Below are experts of layer 7 (counted from 0) of a mixture-of-experts language model. Rows are named router (the router's row for the expert), gate (a neuron's input weights, with its number), up (a neuron's input weights, with its number) and show model dimensions 0-159. Each number is 200 + 40 x the weight over its row's rms, rounded and kept within 0 to 999.
After each expert's rows: a language model's description of what the expert responds to. This comes from a sample of Wikipedia text that the model never trained on.

# expert 45
router,255,185,169,240,144,189,210,209,198,161,162,145,143,162,288,174,175,182,175,231,218,226,133,145,189,217,249,140,165,163,240,212,190,166,196,233,209,160,223,171,129,221,234,177,213,173,206,194,133,171,219,313,199,170,134,161,230,155,222,103,175,231,230,251,209,180,196,189,197,193,204,194,263,233,207,184,222,150,213,229,168,165,105,180,196,167,173,197,218,252,107,182,123,244,249,182,261,257,161,127,231,205,174,187,165,214,163,156,143,192,174,189,226,235,165,208,217,240,193,128,189,138,265,186,153,206,282,266,269,218,237,125,212,189,157,163,184,200,190,149,180,159,147,182,172,189,212,157,231,164,235,187,227,155,253,267,135,164,215,185
gate0,264,141,253,229,159,238,189,219,236,219,165,152,215,188,233,145,169,158,267,181,212,160,242,168,242,191,221,168,231,188,170,220,219,175,241,226,228,158,293,224,166,283,189,211,213,266,194,220,181,221,197,188,111,148,279,195,181,122,278,191,165,215,143,196,149,200,171,196,215,206,248,180,213,252,213,277,244,229,120,177,144,192,178,201,226,205,232,220,219,257,154,264,154,234,244,176,185,283,195,112,257,220,195,184,214,292,165,233,182,167,155,233,213,164,161,170,243,263,188,162,223,169,240,274,196,209,276,229,247,218,221,210,280,175,229,202,185,260,218,224,236,199,123,220,197,152,193,167,186,182,239,194,202,113,137,216,171,174,198,171
up0,104,162,207,144,179,213,158,153,201,246,193,204,229,286,255,192,180,197,208,235,265,220,183,221,204,199,213,179,203,199,193,185,113,217,183,216,213,172,294,264,208,147,268,215,139,205,192,176,199,171,185,236,239,152,215,163,226,247,192,189,177,208,196,230,134,211,180,166,184,249,197,193,180,164,220,145,121,254,171,195,284,187,162,184,231,192,193,164,178,231,202,290,199,190,290,110,268,185,221,178,196,218,158,113,217,294,188,241,209,184,194,212,136,211,186,147,185,159,171,305,191,220,198,265,161,146,225,239,250,178,193,222,222,246,199,210,232,142,272,129,153,179,185,179,115,248,177,189,237,216,172,244,151,153,221,194,230,191,265,190
It responds to: Word-final suffixes ate, ive, ent, ant, ative, ated, ical after a stem, as in approxim-ate-ly, Coordin-ate-s, substant-ive, insurg-ent-s.

# expert 36
router,228,121,155,206,214,213,262,132,230,275,202,219,179,189,137,244,208,164,133,140,263,196,179,234,272,234,266,225,252,138,162,198,182,160,193,163,188,192,280,219,253,168,196,246,245,181,186,125,265,201,203,232,169,182,220,181,184,201,145,177,282,246,203,219,207,223,165,256,143,158,212,221,243,175,230,212,237,224,217,169,194,153,145,245,255,178,189,237,129,205,175,215,176,236,221,156,203,241,215,200,200,201,182,213,241,134,179,169,133,108,214,170,200,213,149,136,125,179,200,147,167,184,201,187,182,142,168,230,175,191,215,144,210,263,157,264,218,193,166,217,202,241,226,154,70,156,197,210,196,202,193,248,160,262,243,155,194,284,167,211
gate0,211,193,184,180,158,240,153,249,179,177,173,182,186,254,96,235,252,202,254,260,205,266,204,159,227,201,185,138,219,250,213,239,205,269,218,217,183,239,240,270,273,215,171,170,211,193,180,211,207,136,184,203,132,239,236,232,170,241,198,126,259,206,175,228,230,170,138,171,154,156,215,154,193,190,228,197,202,166,172,232,249,133,199,224,173,168,203,221,196,197,237,171,205,208,228,210,224,206,162,109,197,188,156,160,202,115,176,211,208,210,170,151,244,141,197,106,197,262,192,292,150,189,206,174,220,198,167,202,167,269,162,192,231,229,172,207,234,287,229,186,211,284,238,177,192,249,156,176,133,179,266,212,145,317,232,213,125,199,221,136
up0,173,174,198,269,245,258,188,180,137,185,210,199,256,222,235,186,235,196,234,240,209,227,275,163,180,242,245,245,99,194,151,131,143,123,95,231,212,186,270,159,182,209,200,192,203,243,206,250,213,211,134,241,213,215,178,173,155,251,192,222,207,196,254,210,174,222,199,179,183,155,207,229,161,216,223,254,208,185,142,240,155,232,178,173,213,314,211,247,181,220,210,228,200,155,216,227,148,234,139,128,242,250,188,205,164,138,194,101,163,183,208,212,155,193,182,215,138,202,228,166,232,252,185,216,188,186,193,122,161,174,194,145,136,185,191,256,248,169,278,179,289,192,217,198,224,167,208,187,189,308,276,183,238,163,228,167,182,171,188,171
It responds to: Opening syllables of words and names like se, Le, Se, Ju, di, as in se-ats, se-nior, Le-sotho, ver-di-ct, Sea-son.

# expert 18
router,221,232,176,193,176,167,208,232,123,199,194,138,215,150,140,171,226,274,238,204,233,230,143,240,256,230,278,202,208,197,218,262,245,129,160,274,220,160,291,162,197,192,235,184,215,151,185,236,227,197,179,165,155,239,166,186,209,132,201,178,188,293,168,233,250,187,158,193,179,176,209,197,156,183,231,188,225,170,191,233,246,213,126,160,243,191,254,292,162,237,163,217,263,121,261,264,186,172,206,262,240,187,221,226,199,164,272,240,153,179,232,194,256,122,194,260,194,165,252,165,208,155,180,192,95,186,259,183,224,203,209,216,198,226,152,131,203,136,240,264,156,202,157,249,172,204,195,211,145,136,228,249,202,194,174,177,180,222,178,205
gate3,220,169,245,167,195,210,166,184,163,187,191,242,224,202,229,132,159,321,196,211,235,215,206,166,238,224,207,160,153,267,235,239,204,179,169,232,216,152,164,253,172,187,234,181,222,173,108,178,182,180,182,260,138,149,126,248,194,207,272,212,166,213,176,199,176,172,150,267,155,229,243,256,247,172,281,120,218,239,226,163,182,276,188,171,231,173,123,232,224,303,283,219,200,193,193,179,188,208,248,168,268,155,246,249,197,211,190,189,175,195,224,185,248,245,190,152,170,211,210,189,249,135,176,204,147,195,211,229,137,95,177,190,203,183,168,176,249,125,221,175,226,275,188,215,183,257,185,218,280,215,227,174,205,165,254,168,168,222,162,224
up3,183,258,170,166,266,136,211,175,229,140,174,205,176,209,171,246,151,174,219,177,209,217,187,237,246,274,137,165,179,192,213,225,148,213,237,168,198,206,167,279,194,290,77,158,193,176,201,171,170,238,159,173,160,244,250,166,226,225,247,162,216,155,221,258,153,234,258,185,127,139,207,148,210,196,239,163,198,161,168,202,120,242,128,147,171,225,131,249,236,172,222,281,200,223,158,178,214,218,240,123,228,215,138,236,192,267,184,168,191,186,215,216,198,111,185,192,204,221,200,222,203,162,225,183,213,230,220,220,173,230,174,178,184,178,227,284,146,197,122,157,209,181,175,144,185,195,276,163,203,260,173,221,260,201,200,219,145,187,205,102
It responds to: Nouns for administrative units and institutions, such as City, County, District, Town, State, University, often after "the"; also letter A.

# expert 10
router,131,183,144,160,237,189,171,142,166,215,198,209,113,159,127,252,174,212,198,204,210,249,195,245,223,188,194,151,246,188,186,165,271,234,154,300,197,138,196,221,207,161,256,236,132,175,216,146,205,139,147,151,193,224,159,160,221,193,196,185,232,191,217,199,204,242,231,194,139,211,223,158,134,207,213,238,172,200,197,210,175,184,244,240,238,143,247,226,259,155,226,220,222,131,162,200,282,147,187,144,210,160,190,229,190,191,211,205,218,231,169,186,209,245,136,232,256,197,197,130,264,217,157,157,130,210,138,175,179,162,222,251,150,237,169,214,262,189,162,177,200,236,169,228,191,283,207,267,178,134,142,217,171,158,257,173,117,147,153,288
gate1,172,179,208,175,237,194,249,162,204,185,137,187,307,250,217,198,150,241,155,189,157,178,204,250,203,198,148,252,225,233,172,207,230,230,181,137,177,166,152,240,254,172,195,175,169,194,247,201,171,112,233,192,199,194,190,207,149,247,239,184,151,104,192,255,151,166,132,156,206,197,198,207,239,239,195,217,343,277,259,189,248,182,211,224,287,169,192,172,140,212,232,231,178,138,135,205,240,229,155,304,178,150,262,179,163,175,185,155,219,241,213,182,219,273,225,277,218,239,241,222,215,170,134,196,216,223,214,218,200,194,235,189,215,198,219,182,227,199,254,215,236,261,234,260,256,198,191,148,200,218,252,148,239,239,166,198,201,140,156,183
up1,146,143,158,205,233,173,235,156,241,117,159,217,253,180,225,200,183,112,222,115,203,194,110,264,211,203,266,149,204,163,207,212,180,205,216,236,190,163,168,188,176,282,139,123,228,136,141,208,242,171,233,161,171,150,162,154,189,249,204,141,252,197,231,277,171,216,210,181,249,207,208,201,212,226,226,168,221,126,243,140,183,199,181,244,187,208,250,244,212,150,119,181,264,156,197,223,273,201,199,222,167,177,225,242,214,240,204,223,206,207,200,198,210,194,173,177,254,119,205,215,177,185,341,194,163,208,203,167,240,192,219,217,188,198,193,241,213,195,175,209,171,135,171,159,117,218,222,282,254,235,226,166,148,206,214,137,197,231,133,217
It responds to: Month names in dates before day numbers or years, such as October 2020 and April 23; also commas inside numbers and the piece om in symptoms and binomial.

# expert 4
router,192,215,232,300,180,127,188,175,230,213,211,164,159,144,125,127,265,211,191,152,193,195,140,121,243,187,149,212,260,251,116,165,257,159,177,211,198,223,177,210,177,149,205,186,204,188,155,235,168,201,197,220,161,198,220,181,157,114,275,180,222,219,210,196,155,205,173,253,195,188,210,234,140,204,133,197,194,172,198,252,195,259,157,217,244,201,244,208,172,256,128,257,218,136,185,200,180,185,189,188,214,169,271,173,193,271,141,146,176,151,128,187,258,192,163,241,184,245,241,214,250,175,182,218,247,264,144,285,144,165,201,251,236,215,150,233,169,259,232,250,253,240,255,150,182,175,169,179,141,171,205,212,229,243,137,237,233,228,209,197
gate1,286,252,128,187,172,182,181,262,261,206,187,137,208,275,190,187,244,190,223,206,227,171,94,234,178,222,189,252,175,245,147,162,203,188,191,226,216,173,187,154,173,197,199,176,86,222,240,232,177,210,211,233,222,248,178,246,233,149,121,259,225,241,201,229,144,206,215,263,209,200,233,155,229,133,180,252,242,234,225,210,146,187,205,157,250,203,183,236,178,228,168,164,202,248,201,162,275,237,122,146,259,275,163,205,155,216,155,205,208,211,135,203,250,156,230,171,200,159,197,195,219,209,205,181,247,216,202,182,164,249,240,221,184,220,268,230,143,257,328,259,242,275,181,149,145,175,165,204,199,208,160,183,253,235,216,220,173,246,206,196
up1,212,218,194,218,192,187,118,238,202,177,239,188,250,205,217,196,185,270,190,193,244,241,154,257,188,193,185,176,204,203,181,228,245,80,220,222,218,255,189,159,203,203,208,212,176,167,131,154,179,224,240,155,220,189,193,196,147,219,164,205,255,189,234,144,155,178,242,231,153,185,203,175,178,132,217,257,133,207,228,289,162,151,162,163,202,160,258,200,151,211,188,191,178,153,197,259,191,180,269,210,171,211,142,144,259,202,186,198,140,227,136,273,203,252,187,168,211,163,261,174,301,267,275,157,210,141,195,232,297,184,279,188,232,254,241,213,224,225,242,169,147,157,127,167,198,154,247,220,244,235,206,223,227,181,212,203,271,179,199,284
It responds to: Common nouns naming an activity, work or organization after an article or modifier, especially sports and media: match, show, album, event, station.

# expert 20
router,205,155,206,213,176,232,294,228,182,240,215,192,213,218,193,158,243,167,232,211,226,221,178,189,158,191,231,215,252,213,271,190,221,170,189,150,238,203,218,137,211,219,283,254,141,229,131,270,186,220,210,229,181,155,194,179,226,185,115,204,229,191,152,150,198,182,201,219,208,194,183,203,297,224,269,189,219,293,129,197,265,193,101,227,228,171,184,189,189,228,226,214,199,170,205,231,181,218,236,259,212,144,282,232,248,182,206,173,141,166,243,191,223,235,166,261,158,217,180,221,162,233,216,149,153,214,130,210,256,236,232,231,236,206,274,272,225,236,200,217,76,217,236,206,202,148,170,261,263,217,217,140,233,218,186,239,152,254,220,110
gate0,165,228,230,222,153,132,239,239,233,224,229,207,240,208,176,250,226,207,186,235,189,248,221,217,138,248,248,212,216,276,174,162,242,200,201,202,162,278,126,269,116,219,186,234,145,265,105,141,176,147,217,226,191,184,226,225,151,141,189,145,151,211,280,258,206,244,158,151,246,165,145,156,232,168,200,190,205,223,199,171,180,190,213,221,260,225,186,175,211,300,211,246,247,209,253,189,167,210,271,161,168,225,225,171,183,235,203,169,184,170,176,211,222,189,217,139,128,118,199,179,260,150,145,116,182,204,202,196,265,186,163,257,198,207,175,282,158,222,202,253,239,259,207,159,197,178,161,189,264,183,223,207,191,166,222,279,194,256,220,174
up0,268,210,164,266,273,257,201,253,194,190,215,187,170,217,177,204,201,157,256,213,216,257,185,165,209,211,217,101,189,228,283,174,163,206,195,154,246,203,250,204,123,128,105,166,146,146,203,259,234,195,266,178,210,243,239,162,179,147,215,106,198,143,168,239,249,180,237,270,261,222,167,204,138,188,181,215,191,189,208,183,265,223,210,239,227,171,176,99,145,170,244,204,192,242,189,177,176,314,192,222,220,212,261,176,236,201,195,178,154,222,235,162,164,227,206,160,195,143,184,166,155,173,192,125,265,174,283,179,164,164,183,125,197,166,197,209,236,219,216,256,247,213,236,209,184,190,208,241,241,171,235,177,120,172,190,217,194,192,168,207
It responds to: Mid-word piece le in words like problem, television, complexity, double, male, plus line breaks in tables and the verbs was/were.

# expert 61
router,161,199,217,221,154,92,158,193,212,217,220,178,156,217,212,238,193,187,144,249,224,210,162,235,219,191,222,189,249,201,197,204,184,219,156,206,139,207,221,138,153,269,222,208,147,227,257,175,220,165,229,275,297,151,179,233,257,198,198,246,193,229,221,135,168,206,118,184,171,228,161,182,222,171,180,262,234,263,209,152,217,194,196,203,253,148,176,227,161,221,230,224,170,248,185,218,245,156,177,200,77,237,193,200,99,251,246,181,208,183,181,201,158,275,187,179,251,195,166,231,230,209,250,236,245,208,289,169,234,238,159,199,238,106,223,211,205,229,233,182,253,153,224,237,268,245,278,259,225,175,214,178,254,115,231,235,217,149,214,188
gate0,158,208,171,171,168,148,170,228,172,184,236,237,185,197,177,189,217,192,266,232,167,197,128,135,273,197,174,267,199,125,176,165,113,209,194,180,185,236,236,164,221,141,178,202,198,174,229,185,205,231,199,174,184,217,174,213,168,251,198,221,125,182,251,218,244,232,239,170,224,247,210,185,194,213,319,136,130,182,181,151,196,208,160,261,252,158,174,274,233,207,176,208,176,270,141,158,199,125,205,209,160,189,263,92,204,195,243,209,132,163,181,197,184,252,146,191,198,222,198,90,185,185,159,253,220,206,199,218,212,231,240,188,193,160,320,112,167,144,137,269,252,203,199,186,200,251,186,177,157,196,225,228,185,197,198,160,161,223,209,245
up0,230,191,209,206,175,176,151,230,209,128,189,130,209,182,282,238,240,160,193,228,220,239,244,191,243,185,187,95,241,208,234,148,217,198,190,189,232,122,243,191,203,187,265,220,248,203,196,182,296,145,359,125,202,227,227,188,214,225,177,168,201,246,182,194,259,223,186,235,184,130,271,158,222,153,179,254,246,167,190,187,172,179,179,194,280,252,227,244,206,242,195,221,236,166,177,187,227,259,205,219,223,162,209,231,171,173,252,169,194,184,217,221,204,244,199,188,130,114,195,163,234,228,186,151,167,197,184,184,234,241,216,185,167,207,158,186,83,172,202,189,147,172,202,161,145,189,159,173,218,176,176,180,246,290,133,148,229,148,184,245
It responds to: Suffix pieces ing and ed ending verbs and gerunds, as in Running time, meeting, defending champions, finished, rendered.